config.yaml
n_layer: 8
d_model: 128
n_experts: 24
experts_per_token: 1
d_expert: 256
d_shared_expert: 0
activation: "elu"
moe_layers: [1, 2, 3, 4, 5, 6, 7]
router_score: "softmax"
normalize_top_k: false
routed_scale: 4.9
balance_loss: 0.00562
balance_bias: false
router_bias: true
init_std_router: 0.016
lr_router: 0.00109
vocab_size: 8192
norm: "rmsnorm"
norm_eps: 1e-05
tie_embeddings: false
optimizer: "muon"
lr: 0.00367
beta1: 0.9
batch_tokens: [32768, 65536, 98304]
seq_len: 1024
train_tokens: 412400000
steps: 6961
dataset: "wikipedia_en"
Below are experts of layer 3 (counted from 0) of a mixture-of-experts language model. Rows are named router (the router's row for the expert), up (a neuron's input weights, with its number) and show model dimensions 64-127. Each number is 500 + 40 x the weight over its row's rms, rounded and kept within 0 to 999. Numbers have three digits each.
After each expert's rows: "mostly gets" lists some tokens that are sent to it at least half of the time. This comes from a sample of Wikipedia text that the model never trained on.

# expert 21
router:476520481491496451500515443476509512404465537495446561520554481473476485509543496459491531474512497521415527448546488536468477566542542543494460388537481491540533478560518509474484511457519523
up13:466441490442524516456505526474498472582533465472501514498499511477503497480464475411527479471484518590462520577501494518543547501518509558534506524495430443449495497579460473522504446553487463
up14:592524517443600490430551482446463537502533504487471501514497531570455508546513447476488523513483462459450479440462556555505543512502522484494538502507450500503502492574425463422588514439480479
up15:481517534478529465476583540534497473531487534494429456437439500439530530587516527531515447476516391495536476510506452527547499516541525491497494521474466489455504520529530512560464513525447464
up16:460479540492438499496524503472449472508546546534540484478522472506538513523508477553471440557512566468459439556500450450409476483509483593525536489512416548523537496513416524457518512478496552
up17:454456453567493520488498538396487474545468476528535526419469537500509458533504589479503541438518485527478474541541589505577561538447511542531491472486458512529485527460507440448546535527493458
up18:538503542510574445491479473534529500441391543502577510516561519466486493476429512524456507513546503465554417493533560459482529440480488533528534527512481493509485441528601483524525467432494479
up19:401468520453581486518411557504455518522437569535491487562460529547574504432483495492504485483513486539530479504437497471469495439454550465524507552537581518495530489510499550463550505533471427
up20:508585546473488506527440549570469548509514473487452535524542460547472539504547553460485517516494422545515402464507535480537503609521500498544530460548453512534542454435442485502508504530472543
up21:531477520496483483627489518561461511477507524444484461456519517613522476503459587435510504436559521491535516513462468488471438475516521530522534535464474540457501550430478417551433463524473517
up22:505550415519510524468484545543469519437547533520500525509462515516441477479446599444477555545507439487522493499481488517566482442453500476498538528539535452489492493583494570530540524450491485
up23:478478517515467525425585472524572482542567502486484483473522562413489455460463443438496548567504541502451486541535461465496512491466449535537472505488492434554499483508442473501494561509481511
up24:514504518539473490544533518537418512464584488547513505463452482466527471476521432512488500429536455492538399468513451489509539474491479542556478544494478495508506540483446517489507430443440558
up25:460484534501525461430503480526506509545474484452475529438519508522446431497523478500470519499449496480451567444551482484503518480470618557571515522509454559562499513523421527526511483538484476
up26:515581495459428550505535518511441445512454484463516508586494476594508502518521529456544516426497510498513436559532460545461459543473481514528504470508532484501516415450510552436521482488538508
up27:522505497511571556591490477512540392534456510459547451523507461539454465525492565532555530493471469514553452432467522523460476502490475503466497495530579513477500529499493503448508468543408559
up28:534488487460474585509546521477538498393469494460457544554523484475513454427429527524495493462520476494487567541479454521530532516517532587487480516458462391420489447526521477461528499487525527
up29:451558573527566493501486459499491428530575452555460494476543504517449499514501457446454458523542455505527528554480461532437509580451551470519510552505557539514544412473551446481463472398534492
up30:571566500460488502446496562536549460473462548471498524558597437457502466425488464500489483481513450531454496418486529539473478566417518505444427459499513498535517461492477548518559601543492498
up31:543452511528465531487473486495519388510525484562558502441472522525526551492451486503601506506494534519495497534524596494557538457494515534503511505413515561537635502543518493474415512489530497
up32:475558544543493529504550456523432451539462466488500511505540437452501430450514478452524506506448475492511452472482469520544474399511580515547488452480477526488506525566494587508519417434454522
up33:555488544433481493522486484464467463501527502509467534453465502504520502483447500532486541491515561616422486458556519478525526533523513554590462487408509504579416514530456487530432481608505482
mostly gets: "iate", "prise", "osed", "ible", "icit", "ted"

# expert 16
router:510453536489433503519527442478503565509509524471526465504450495417502484480472493483479449550470569454476453463487508467493560564491498497530484577527486511486555518489453509470508506599470573
up13:375502483516507492489580500495555554573519465518447495565475488480533557557546460496482515522491540437559524484492432452479487471447494432509538538517586437527523451488499447539584398555487528
up14:483469513501507509477498468540561465531564538528392470457531421531454508511541578475461517518464525511537481500498492506530513491507494545498482502514463500521523541503456465570478552537522462
up15:473447512522505452413482508501604461520516492519502453522493530538589512473496510498486483559438498461490552476503521547494501489568474453413504507488521515451457431531467466435517472524512555
up16:576504412531579516473505489520524556492450437443439468550493514500490492495522528469564527460511518560542440482515516526488429510489449500526512475515470473458470463504487514505475528434559514
up17:528499468532540521462471588470459456545512438475460453462468435417502522535428493467470570557509506563480543471499513403547563463503494507475479446503502461537467519446463531487488481502466563
up18:632508522414491476547565502450515506480535485518582455492415484451507518494451545530541554498515514516512454475515471461504511458526510511546439428478527500466401439479492492556494526539487484
up19:431489510499510507517487453542524458478499519423452508538552568500536492441477507509475433500484539528584524514501540463428505479505492440445462513464584460573510439544428517429510474529469464
up20:442570484501421542494455368533417512511483493500484519525538472545474472523539487547492529500464527508515464511485529509516534493516489510567541489452502493424435469454547529497588500525472521
up21:500482494484558571483498486511472478416592516480468479504532367470536463494400398516538515508521496516607490472522524460540509445494528523492473507434414514475573507482534546562532570465498485
up22:460416492539519541412512488469462502524501562512410530448550464507499448540489520499455512505460517582516516470443522451493428482516491553476559517521505506453506460482512483445474512469497485
up23:450472512469521461537486439504521507544548531403431502526499392450447511520529562511496445518475498512500512559572430532552523530484437504498445564514515479499459503522509460437524458531450629
up24:504529458561458544518564456528460459479565494517492471454511484514551543536498471562521535508500547457508488475579452511497601450528540496539535424495481487506532523531532495523447485421442525
up25:518476441499483538444529521486496426484430483551510550454527519463441493485531469413476513491450522589532544544497507442468541552495540576580493492495594562493520535530543501450518495512551529
up26:453488513541473551483498471441475457451520501539536524557475460558467493483530519528432546445432463548461553520545517461505459506526458529454482472498591424519517479517513488500527482527503563
up27:546510451556514557516509480445482466544472475545475461528404471503488555516459486520518501556518560564500544503491512529547477489442487531494556523528464509525522495484455454509503498516478501
up28:492447527499508499533590462487528505428534468416466500579480447450484525489523474512537469548512543511551532535478505406477510525482439520553568435497480508516488496456481546455538518549453444
up29:530472534443506573404425481467523453516517497500460483462466465546514461535528500474488497400487450486520489502462453527552495598522497481503469512478494502494448507514492502458515471461488573
up30:522496521459605513509534514519518582481529518496506462474524499526508448498454483524490482487484478522514559504484505501499552503480505498416566534538467453474492515462445479485569413560435524
up31:519548544459498478451488440439569511497583531520465535624538474501543501457531560520561511457528548452466481490406475468526527462553456496571524455521522482452495495490492447486517513587535513
up32:493474569451526534433475502487469484567476563475503486438495498496542551474502576550505507447544520441511499552490455505532530470517441450444442536504491520511506509512513494418439548484514547
up33:454509518587517490448524561499563582466485517477509554495564501496451495496549507543451480522497529432546547427515478551537517509499459463496532489468514472608524448555489509475535466452502474
mostly gets: " his", " their", " its", " her", " other", " the"

# expert 20
router:540516482537551482480461565487421498543510462509494435444544465488536527504489575489496489473436441444472531578470481469450593506385479574496482506434558550488518508527513598508561544506523492
up13:516467584492536486554488534475496480452498561417468519496564542514525527517524500544489573445531523489534504590475562495522478460482460531539438494471477450506493493529451544463490506560530427
up14:415506415459548497499488479500493451486520506592479487482551440508426463493461616452517517493498453484542497520487491443513509518452461512482460423473518493565517482519490490523543489487457442
up15:549447533510507496460527524525504382508602456468525456469550449505489452552509536535509504509422453479466445495491423494454609472474464516542525435480475487494476528472438503493456502540615540
up16:524550489439541455441490488521406495505498459438489445512499495533531480491531501421499528498481500557495506536443440565499526535554425537541495501449485564519497440460438458543443509482462460
up17:536616549551510512544415411483492461576489549496496548503547484514503488508420521515467510548439466544443484499563573581511531530544520515487501556492502498574524486510529477486525498589498465
up18:516510465443524488425498461517443518515556435454475543522550462510482440524532562449554495530466462534452468493504450521473491521434459521475513486512451502512586554511466478520446528463521480
up19:508448528523446510517516509553451447509562541459520490485494476482462517504540477562553536518481481511460481373482610483438575533493489538518549447511484572524505470564489565492557510552521467
up20:560454550514454501530500470457468443493586538462543495426498467485552504461462522524480486529427544540435501521519390475501490535474485531483459470436464466571490477524485520451479461516525472
up21:469516516522508482456586465472517474468496471546469573534498414468510449459501515495451502516446453462437560482451483533585568523558417469479523512448470454473469521470471511495507491567544474
up22:502513485533492471471528475468474495446567473461495531532541485542439468550538536493552525463541442460468508524472485517498482388582412525547503600467483521456563488470407540551471547537577470
up23:485504401570548561489477572478479468512515510459479479506510457548538502502513499521530498524533485577482482485462555444494526492542500516409478489574451522445563494476442509502560542457565510
up24:499498490452429487569493518521458455515501467543480515586563467465572479472463522474475433521508521457474463552501490564533515524507534551478526503473540576465555484481464444513523482502526556
up25:441515492464487472525492488500505490416494428515449565443537520499514512519524506499540511576522490449504404491560458471571493470492548502562579483451563505507571571436478509460585427489474533
up26:489432510545494483498524508534507476512561507490452465541469432414547479512569441464535452563430508476502429583523450528606522520482482525495524466473493428477524461471480532573508512543442544
up27:507503488538514532485453518495530524579589497553476547504442503528500451525497509475484442537585585449541476512527499518581391542550531515530477519551546472522535490505489531507516479438409510
up28:469502449508494487488495498527496569488511498516520568512536530568471437558495577484517484522508532477550505443508540506569509533549502471473423508514564498543452490576528484467516488521483531
up29:515490577488561452531522513486482472534464476503555523510531470567502439503551536465584456521495505473556491459455524503495513454477460451445472442523542519502471536571534431555479407456501455
up30:451458476531532464457516536485512446493551552495442537538493538498598494540480468501468517461506493513473544496503514491492502449559543494442501373506474530467449514448418494485452523490492535
up31:504525491482479591469514449470463465536493634488547522476482472598478491459489617530467560515468489569511479533458529506480509490481436524550514513481519437501472493511505522550489575461451526
up32:455440509519559494516530439507538522446493479484546555444517499484528458523499442487539444547454507480521496496544454530549435449461577534508503495463502455511500512535522503541540506573507531
up33:542506513479414474485474515570564497506490467518491481493523513520469452506481551488454518498467499526444520496481503526492455436468377539511485448583495524565561469475488485475605522465455435
mostly gets: "″", "′", "°", " ft", "{", "–"

# expert 19
router:494487453514510493525487521462475564533564463525497480509402543534535548504398557503551551458573511453536474572552522576544437553482518423469455572536458537449417530466538509480516514532484520
up13:384505484492527496499540536447469474575520585465567470508533479489483537514418494496510526503487508432425545561541446526470521467537520560478536501471438513532527497464478578506498481517545507
up14:492490501499494542469489510523497517544597495533537512475494428455489451570467464475531518479445595463512456494509564500539434475516487551489508566441521500532528510422492504442554530570483471
up15:499473513482554459451449495533569498432481475485498524506471523547498451496428473477499501486543563546461509585527492533506495517481423469555491518472500538474489584477542446414530523594475506
up16:447483507538522523460487434499494461476557519493534541423466476524493494532531557423493590502539487526459419503521532513471469472478510519469546448461512507465450476472468539501504444555497461
up17:454526436608470509493476457548514479479521462538481547477485532422433521506442540478452496577422466508490500526482484442537505466443456527520489537511507441560508432441492462507534489511469504
up18:486467529490505524492485544533413600446543574496460462506542502488468439503582524493511508596577544472531490486516461445438522511521560541514500479559479511497513468441472533432573402513486460
up19:438484498485517549557534529450437474531440530492453499395458497502511507455457454494520485450516483507575531549461443505496496482481481489545543471449507534512526475477549424438477480504505410
up20:438503534516540536491494446451525443495466534402471434484468491535520523528461523456474543490455523522513500497475498514511465488524484475462544531477421533507519531543485517481615496585443455
up21:443516473552554539494545456542525507470482602581569519513535562487511481463501513500473544479443498525449483482480476529473442467519509512473451411452430395496561494548461564437510489495489502
up22:511459552483456557474515482440572523547516465501530544477524472527491537520468518444474533591434538505518458493499514507434451443552503515532546499541516500498447468468565468540473467470506512
up23:524502468529563485501440534462528556497585459435477541493518549499454525438468546484529588474454492495492527444404457483581509546518488460526474452475481507471472439432537449455514576471485516
up24:496531493516459545478511533430495468513532514506586493517572580445460497489528465489495500540523527539512538502496411489510469492468488494415464455529494510486540509473549542529577518493497596
up25:482524509535473525443562493447429549529425554494553543515500530528444491541488439440468554533514489417514499488536587473517508519513422501519538464452427435492468409461520523462507438576501493
up26:565457522533559520499501538462463551479590446485582511555576474592517481468492520500519504437521506421519520503542509512501552426498468475544458501537463545590466501492502542520537461540527540
up27:496546526549500478540456491461539487501573447511492540506492506520491465515585518502525523434557498543501522498558505479513496465491519481500529452463428399419426473499450473523485594525515442
up28:478439491485563456458475483511421512520549523461409555515458550463500524496439553512485516464481597485491537574469526467472450494485459479478493439428491495406524532469526439512582412519471503
up29:453537480493452498541460540452522475506482501491562534511528457483549535503488536541510528472491476526475454503532471542479473504465534457478469478524409491442493409438476446490486459444528548
up30:549526535469514464508551549496590440488623493492528431452547540465468566498465503454495538465461440525526409530511498497484450465509412441507512466549505483561555461536566496449517476512543498
up31:500460517442493464471402554463540473449507503478532502575464503478566517449511493482494508459562438521443494505507494447529492498507558544484497521537439494452486502503539454486505520492490584
up32:444502481502450464527539482435453467484474519547532471510537508504429480462505455486535529504511563467504488509543537514580550483500529489453587451495464567471454523478467472457593519549474450
up33:514564553558471510511552503566502439500570578418518511568501552504498523395444535514566496466516514440511540521452542503488445538514513479529454504456497441543487530522556559512546560537497468
mostly gets: " conf", " te", " pres", " des", " bl", " dr"

# expert 3
router:522516485509463418482532479605528522517475410479415477424550539468442447495526476492537487538525507530499488520475519415523569512559451491479486514535504481501459517513498466545487454477520472
up18:485542472562528534500511561513427475501524549533419525452472455476503483571530450493434465525507536469458472482554453450515433479529456538564522455497489455529534507532453544422509406483446498
up19:502506468433506469514489491510533519556516454503531540538509444464479440527497510485560514560539444430500461495491438496520473497520471491530472559502503483431484400496499545469533417480482551
up20:519514486492538488432455446533464542478425437463435581522534485474536456528551539517488492549493565531419461546472474493538435464498485522515539479490511493569456483503538497468549440485438489
up21:448514490474483533404449482585457494492550501456480509473573487510534440468469501533520507424531485462544456571518483482492542520430551553593520584566496570495458482517465488424550489448542434
up22:509561507436542590522474479440531441510454525500541522539532553467599521500459518556518575427505578506470508455567465561497482518554552550549464442504470542512505506504544533509531504549473482
up23:464487416413503542530483485516456413506470494509487482450502514508512546512575476504453399478417553414535485507489500533475421496546406566533517475538504531502506527557472491524534540462414529
up24:499523452458486587506473518463486484430553478489543650480549537560535515483425493479516510515518483539527439518482506470549520466579504595504519500549480499483449523522523444491501476512473492
up25:522571486526544524451555517605522534450479456519473507592553508497493499420510554485515567476463496556487495533475504568566504465517513490527492451500469527449534502532534485494496545518519545
up26:477513455551485446467470491579540491463504459575488465467559487466488474485525591490479493414526446540495452505398465486417432503542510483429436498556507472528495504477517490498532430524424447
up27:543509493455508524463465449512478562540511521531451459511463508496515465544520459525510474466557519517490560570441493525479515476539567536478540467503530508492486471487445519459473485473522505
up28:544540442519481493442407505507538559439550509483515578521436478612514497537503523514512524535529498531454476564502496453514530550488492461471470495587446489514557471499456460542501564470518607
up29:486485507401451452528561450523534527544561512500485465473493460494548457454458486553510451413504465564479524570480535456444555466525477440522481490497505467468466501499484426448450522529458458
up30:497557472529445515545518431566570455429554546506481516444530488518475553529452518486509549513503480536504525502553471526510414512556483536453497504492461438533484407500485465437480443561460490
up31:535581434524483518551571542499453585509536530473526597507498486538430451564537510515595456497448494594514472484502472467480489473483499462498474528479550460502509485492520578541491487498500466
up32:471487475477540519422527467539546451501502491544479537480536554495552488449562432467480507479519465541494542482447602448451506512554454509438483514521527468487553551442442423411499558555491503
up33:443549531522438483430501471508479470502472453445476506443497437575394512526557492462520482512405474508445443521488487449478487467470447469488544496438547567533490444530555506482490464465506515
up34:541516537548517536436465503587536512457483451532496524491503521602568442441510504543458540500512490509416467509471532548424544487523464392508541432508426422536499467503498511533514548460447507
up35:550476420458481536443546487544470480523426569513496532501543503542505508480501414504410470546554528522487485531499488479513506486464481539505488529511461424483503505467485511477512552487465549
up36:476470453468517536513530579524484587564414643496530562522506480494496508482525465483515447498465553491512494563462430493509516510562462568469481504522496465517636488500474469501504522445456450
up37:489521474486479525470579512469470498503572521531524545492535501493556525436464483538460506495514515475553468547533492490533550498465517505434455461457430500543494459499530467555474567532476541
up38:497518489532542507451478473482511532452486495469473547512513500532481465521535551456435542444503526509485456475522451437470527499469462598505457501469460477541465440563556423498546544517579394
mostly gets: " April", " February", " July", " voyage", " June", " September"

# expert 13
router:511473496500470459517529557478525552621490466556532477547437525544513541502515479554467538478529480447605483466555518589564460541517523485495471599509505564468481509496554523484462493448536526
up13:470490538402499511528471572502540479516469527490463496520490521474501515406436498517514504500543504545506498501490467491635510495474515572573549533479473492493457455427507460582512472474511500
up14:479564458479475485479585474509590465506474588510538493539519530480482525504558555513505462515501477466480485465494435469480603470498531527508468451514495449504468477544505495428523519561525493
up15:442476495502522429443541543539524480528486492508480545445441475520480484492605457523498535524534467538496519510490516538555474446487559565533501477455481473481466500418446433513483447493508505
up16:482501458520492499436516455567497494501638491506476469502571566480525576447459450556470510435516528519538513555537502445512516482471527573430543568472476510488477470550463508502543467494513423
up17:499552570455537494527429540569443489536632475529422483493475532555466447539461452528457483504480476470524480577481512474480516490441533491448597537507454511429497539463529473501529500523534563
up18:505509513503534493428539505542528543479534551545561513537500498490470509527544575432557503554517480478492476542422523562536497608473502469466588518507559519506481484541481499485511495495519473
up19:468506566478496519579556546500496462462578536535528498506558480459504488552555481545467509546481448513484500449468537568522467459498551542506509532511443556499542488498434492496480498487505508
up20:504473515504514508443498561511516496570625546447514473478489484545540511463555397520473522520489546486569502464475616489497493558481490494604536488514463534490516465497487541511591455456485517
up21:442461560491406474485546513543505489512479484488491435582552487559486492486505528494493402520468493541547463547537443461419497508483541578516472480515537547533546476512481479491540532523526480
up22:406529496511491404508546570547498548479548478482544504536548503436528499523518499479484518547492530511500464553532464449576497538563519544472495560495457517570463444455531414500473494471430544
up23:516507471424538474536563435555514399561527572494567498500557457491496446555528518589560485475494529558566530509456559497554508530439472527503502499559504499510498509466483523467509478498484427
up24:514446536540478522506512473471511519430570531481491527452480506518540409489529492527439452497498561549455492442522493482496533514497501566511506556426526500465569538471484482495556535486476518
up25:491505514465558501502527584552552494482586511497492474494407495523464440438491532438472589512470550515563491507488529479480514547495517476465511498477449503504531439463457457527489459507476585
up26:476534461506563559528576501515536503473459521507444531534519465522495510502453563497455525593511516506433402472543479486519454455544455547528538480472545495568560438548504444509454466527581546
up27:462484570499543533457459546526435539454537558465498476534590441591491509435459460463450511513432444434565490496529565484502490560457492521569499386464457474469514511468522408509465514588465511
up28:448463473462524494456514535539483403591571511464452496526515465568550550562482483458431557503466514455480491503557567520475506435459497508458466486505463477478495493507458469497516421440454451
up29:483504538468416489451550513447474548485584473489509493474611439482492482473480521463414475465524527518447520518544508555477502511536493552510484479456519591549527494447461503460481500489534533
up30:493445521514464477545469510446424462511628537485508492528515553532509506552518484420496462432496522488494500555468468547466448503545452535557477571481492484501470428548458467434440518529518506
up31:515510584462477576483526586496480489456443420447526474518600444518548448505490472504498491488491443516499489495441480425487480527481506571521534488534506446496546517504494479474455540542428507
up32:510485519501466434468510560547519508512510545541544509490487421561508516458546498539511494453500583488520487523509476543486454498498482575487483489512415425507484484488501525483506493522524524
up33:477462585530596484483493540544574432543560513497532526544503506464509499480538582478522507494553517500505522502469518525517510474521505539503516537547482519504463541455507451489521519513510523
mostly gets: " von", "\n     ", " human", " cells", " Battalion"

# expert 22
router:521446436518465532562471549482487565535499469492545491533479534482519565512462453523500486517548537496522468435464452557431424540479514545482512553550505481419535511531411571545486438507464429
up13:458514537433474494562395513522507402508454490473580446471517487483468493517468421542503531496501478527531416398559484444494473479501477496525492494554481486483524503457461471453553545457471555
up14:491494540482534494524547486443512632535525521454502451494525499513552569562568490588511503465455467414530496530558473480571614521537519501541461468522424527460479494556527468477548503553535508
up15:493550527480479437422509492467484540452547464506499563511475512506435518519476511542416456504577535510508533492452457502450480518464425517473472444486484527519521538404526446479506466459415484
up16:469474495514510452486506427548504473502443516493577507553500494509499491471560490512561509443534504514447503467470508540501501455526507474553514482511418425516501513500557430458576409542486439
up17:444544524462455450425445533487540487501464532456471505453484524573527526448509456440513516509495511507541456610537478474466497539479509465534493472438548478484574509496416514473451448424549508
up18:576485491422548445471475495463488516549513485552480479507509397488492488448489483513444474532457487531505546575515497505418491415409449556507447524451493481438551459430557498511519487519481525
up19:429555497506557496476477447484533454464519526479427518428506462536517525501529494484525519452524451555517506519536530528498450496485478571498509499444519501416577530432474526474534449530497555
up20:578514462520519524404472523446450534503494474544495517514506458551532528432522443493469568538478493555555474557431490487550427558509484468465500527499482501488488486453433511481494466518418465
up21:453543540505529519479465542517521430477440495531439512481531500494478412539468508389557531448542440539496514554510513444496519441498507575501479480481534420490522501544476502566488543542465508
up22:511519559457479452477524516517473467461443493477497496503502504447429461495486481531448550641519444497512491484449553480532564509508488422441545568484544552468452507511507435491495500515441498
up23:509486533536602519534580412441444502470510517480509465449538576511541469541518421460514476482496482496507508507482462535536461478516438534542502493471579472514498496461468458531547444494424465
up24:434477496585529496479464533489502562504507471485519545496540447526569532452485487532559578526454486509508466486464504583480423456506498510611483515475528437498595539448501450471547572456533471
up25:502516456440483515496490503521443446474550529421434533503527499496553469451496540441577549517521522479497447492553499457475459427475503538527549513504483466546489527512459449481424498516470503
up26:492494468504388492460520556480494482497503530487526502470499520494474537519500570491549480546466485531446453528430499466528499554482514555462486459495449422525547549492510570542527517557531523
up27:529441479468485590524542530519502504441520523436525502500462467507493489613511504510485525464487479517529474483507543484433517446517540516488508539513438450400487438524489534489522481547484486
up28:477553527513502526468525515498528528450483532544516448552529540530469488490508516616516507465391532544471475397431512396529502475461481499532504468499556484467485485535490518553539536497465471
up29:437467531526501506532427516494541439476494479525463486540427509538536546498460535507463501529483513566522446559472516510461557468533547492576517500522559471533517505482441446524456492485469512
up30:522502502511478517474527436490549515506526444511562497545543505435482455538586451472491474517499500563583479490521499474498531545475507537513468484521428604509520495551475492520467535532448472
up31:510552465515509512511467514484472549529590532488514509612558445477487481457505561500484527481482508563450576480481609440479431532482445414506486489481459474504495484438460536505554489422478421
up32:561575486444473489469468491463582435466498513555536530507460496461471432505492548514532522543447504426501423478521514466492535458561441467517500496444486505450485519463473471518494532568427556
up33:469503498521549486454504414484490402450483461499521542511463496488504524499432504495461451527433529520504507527526567450508523464490505507458548498559553522446494493531463465476506528467471592
mostly gets: "%", " However", " percent", " minutes", " critics", " According"

# expert 11
router:452488501422548430427463478553548516450504489440451453538486518452559507540497530485515478464472424555444597511420522474546473540460476515493512521457494545517492544489515458502509527597433494
up13:492487533409478401500488457515454515452464454430493482478529523449500523481588517528448507476534480542532549545480528483479518522526448547509515505551500513492506497494444538513533449443482541
up14:491527516474563466442475466553502504424643497467442444539522525557545464514558580498496432524446495483462455535493537520533514521546389493453490526478493499475558441428520460457494522478415495
up15:434495575497565556486530439475544455486471515489508486528533437528571509552437420498515535491497495510484471537498525481499511456504596424498494527478494481474472481533529528504458549582537527
up16:415432517479531450502528486488584442518566505494435518488500547423541501527459483463498529536448466505576531525560516426511462503421507511497531535491577547478532456506426491507578530484507536
up17:516402555561548563479508529476428502453528418508523472478489460475487510518559555599460492484491526478495507438467505516396503509498510511496466525512465398523514538529451483582423485473475536
up18:494478584501509486394542410433462455498548430471465459462491464535506499477447520482518534519414549512508475502478506534515488538568486502455514517483461486491491479482522531441509498479576408
up19:463548555485513535457489450533494517543412479475462499537531414509557410532594514456514496441520521521455452473485438515518464473528504502535504461483561424531471485490513535503460539513474467
up20:456533471535526501603484487532570466492568572498515529544469521497453497486535506405487430537507540555482496484457502482503467511522508459448545473446430495409545533482479461477531535613517498
up21:470505433452463533568466471488551511494632478539494518503449499522493437522451462481501486532499525497537472478500515531484469448532519466527479520479407480532533507443525462522431485482555507
up22:510460549535498514425467517492550516412407510470539528507466438473528425485461476500442505539509563509535527529435537540484544450560551479461521453456506576505482511457500486492496539460408448
up23:493411490463542558465526450535496515563537455533482498577485535509457534619521498578481466539455481479505448515541498548456449519525465498507530520481522482472489395534474425533431490514498516
up24:517519532374459426484431420517552461462457502481499462549555495448539474447509472550458519482439533530476558505515501505602497420529502543532583525475561490564582453530466504476547513487521529
up25:478485495473570547429539454506508576494496441540514548502502526509418464534454573473536504480503460433463507462444448570519459486542467430529472509486489523523559525521514559484496553470555445
up26:525509557516486382458481523487500548500494486464551537486458466486492505492459546483479440426520546515513458499529463454453432488444522453524487436467515538398477573491505495500534561552475532
up27:459490572537515501532509491497486495484488528477442510553464521496425491526527514491537523465458427517418554452505506488494484517515472547446532509483441463583537425510473492540560452552520523
up28:499478539476499477517509470548497490470466556565542518564469529530506504470451567496538465488537571565591470475549535537485475511444446436496541442441457511501537479451513514490474557431527500
up29:465484522471505480493528519462583499469615513500440438530514478481542488482443436520506416435477548542499512575481574483539454530499554574473484526494454437538446520517490473467504449500501522
up30:523560530522500536488479517532486547509536431419455487469520553542486497547516486489511511468488635449505458484516549399532503429495436533502498508549446520455508553520461451499564476445528460
up31:518474591486514480459456546484455538515474461519510480541466454562485492414561491470538553572461465527501511477549491461458512458490536555453545488554504465508479521481528494515533529503473501
up32:496504565435466520546463472513544535504518468497521513534499510542523486430511536534500482575548431470509488474518536453525435485560475515463464582479535490540543548543500490466529506423530573
up33:425470472533495485588571545515498501482583530473552491529493492523432522523540558467433550460502521483479481483496423493513424538510450581483482468453517449509536532493502540507532459574493535
mostly gets: " was", " are", " is", " were", " had", " been"

# expert 9
router:515510475539447422461493457497531468459516522548470475514485512543570555461498556532557520514493472449489497511534463553478471501474478498467461446516461473583473493513542545528490472413513539
up13:436440482416488552486541542473497466476535501491501495427498466477475570471508489446518525465525436543528509511463571434564531538545452447462523440495461451527563421482557507520453482469506506
up14:480516532465423507451493466440498416451499588453516479526535501517493516484511524450395467526517557466535528502410541508526523531503470522564508436488508513448493499418516454538524450515446495
up15:485492510510517535471524437491526489471449572474465489590555500460548471564482565466522559482522546469522400508483462531464484455433532475469522537504505502480512430446502425479479578446559527
up16:476496465510499554387479505490546465461555472551431453488531500487515455509556550514493539492557539449478511494498551525575555459498551467515517535547438489431494474484476547599520468414459492
up17:501509536405463481534467521518505395448491498552479502446474483498462472448564498440466447503489602492502495551445515507474467524543488496461531536467445510488566478503544511423479522524523538
up18:564487523435535493490492469548563508606508479491506439566491528424492521418514567475548453549495515505462430560537456520507504505464485572488450499477525494527503483481504523449571606527470479
up19:477481464485493456452542471458487503439562452553483530531564471530544478444472486526495536487491578500465462484440406504515515459548589507426446498506506567420480433500550498483458463463501556
up20:426526526509540531475517593537515473437502530425431561557488544461560442503497554461472495460562526521462420475452467457449558530549478491545486434539441426453565447429499471551518495405506476
up21:506468463557517484467478473555515543470504517490451493561546513568566459508510467495565604460448517538496479437513493507478502472486493534481551501511501533571497477420471530497487526482533524
up22:547570482529506511468490548557525495496530490520490552496544433555533527412511423519416526526445481523524561539562456457410514445483471487518549484560527479423522520513541483530490456531520446
up23:497509468532442512451503480494492475427499546515528440545467515480471463496493522523512547472416508480408500500460510534487508519530571611554490492464484470576514540503470497579570445475489474
up24:516466541522550555509564523531470446551475465445521492565502452541519546453556490585454504491473547557482496483568501503529409521560469449470542437494509509474465474485518469555550432512540556
up25:386541574536492495437406547524514510456493438486537470451626478482453498431526536444503437485540531508518548501480429438476536477456461530554507466567476467477556506429522536437492523496431529
up26:439486446500499475562482528530484523572544453482546502438438475575457506576532433493527505555487571475496485536474512454521443537552497485559457491631434491510524518466528473481521501548546534
up27:486537535482547523520473522471524473541464485510529449499411524513514415507541445439505450501532537469507485528431478458517540495538493559534480535532496407567548518516529494522428496474434438
up28:495557480419436446472507422529517475488562558506499510491507516460486538574502534479523428508455600448522471460472499446456488498522501548559465449438456477506541440553488489414534515452434478
up29:465527457497478588459486495439496509530529508444501480438527450484461443511551474488514592384502448502528484492588557539505481443490437534506511470569561488525518500484494507562556478511489515
up30:484493460446473455481486547536485458481473568504491545543495499573517551528514488508497437482539447537460481542582525523502445433514547558437536479533432524549520459545479457537533553495445468
up31:508477481499522479529567458453492451487548498488490507534529407490442491488507485423536493457460486491492484503542496463443549527519463496580555490523480520518555492493492602498492416494494461
up32:494539497548528496497546553548514503527502490461513553481487505543563492438454533566445473601459433520555547458504564519498512476540515489502532493523411506535512438573464502544546436466500444
up33:470505398514529465481481464563462473531567504536486512464507463539525525460565551509530543551447539527474462445525554441461476513550504508480517508450439494573519486486500508392506615508491499
mostly gets: "erv", "irc", "ific", "elt", "ronic", "anc"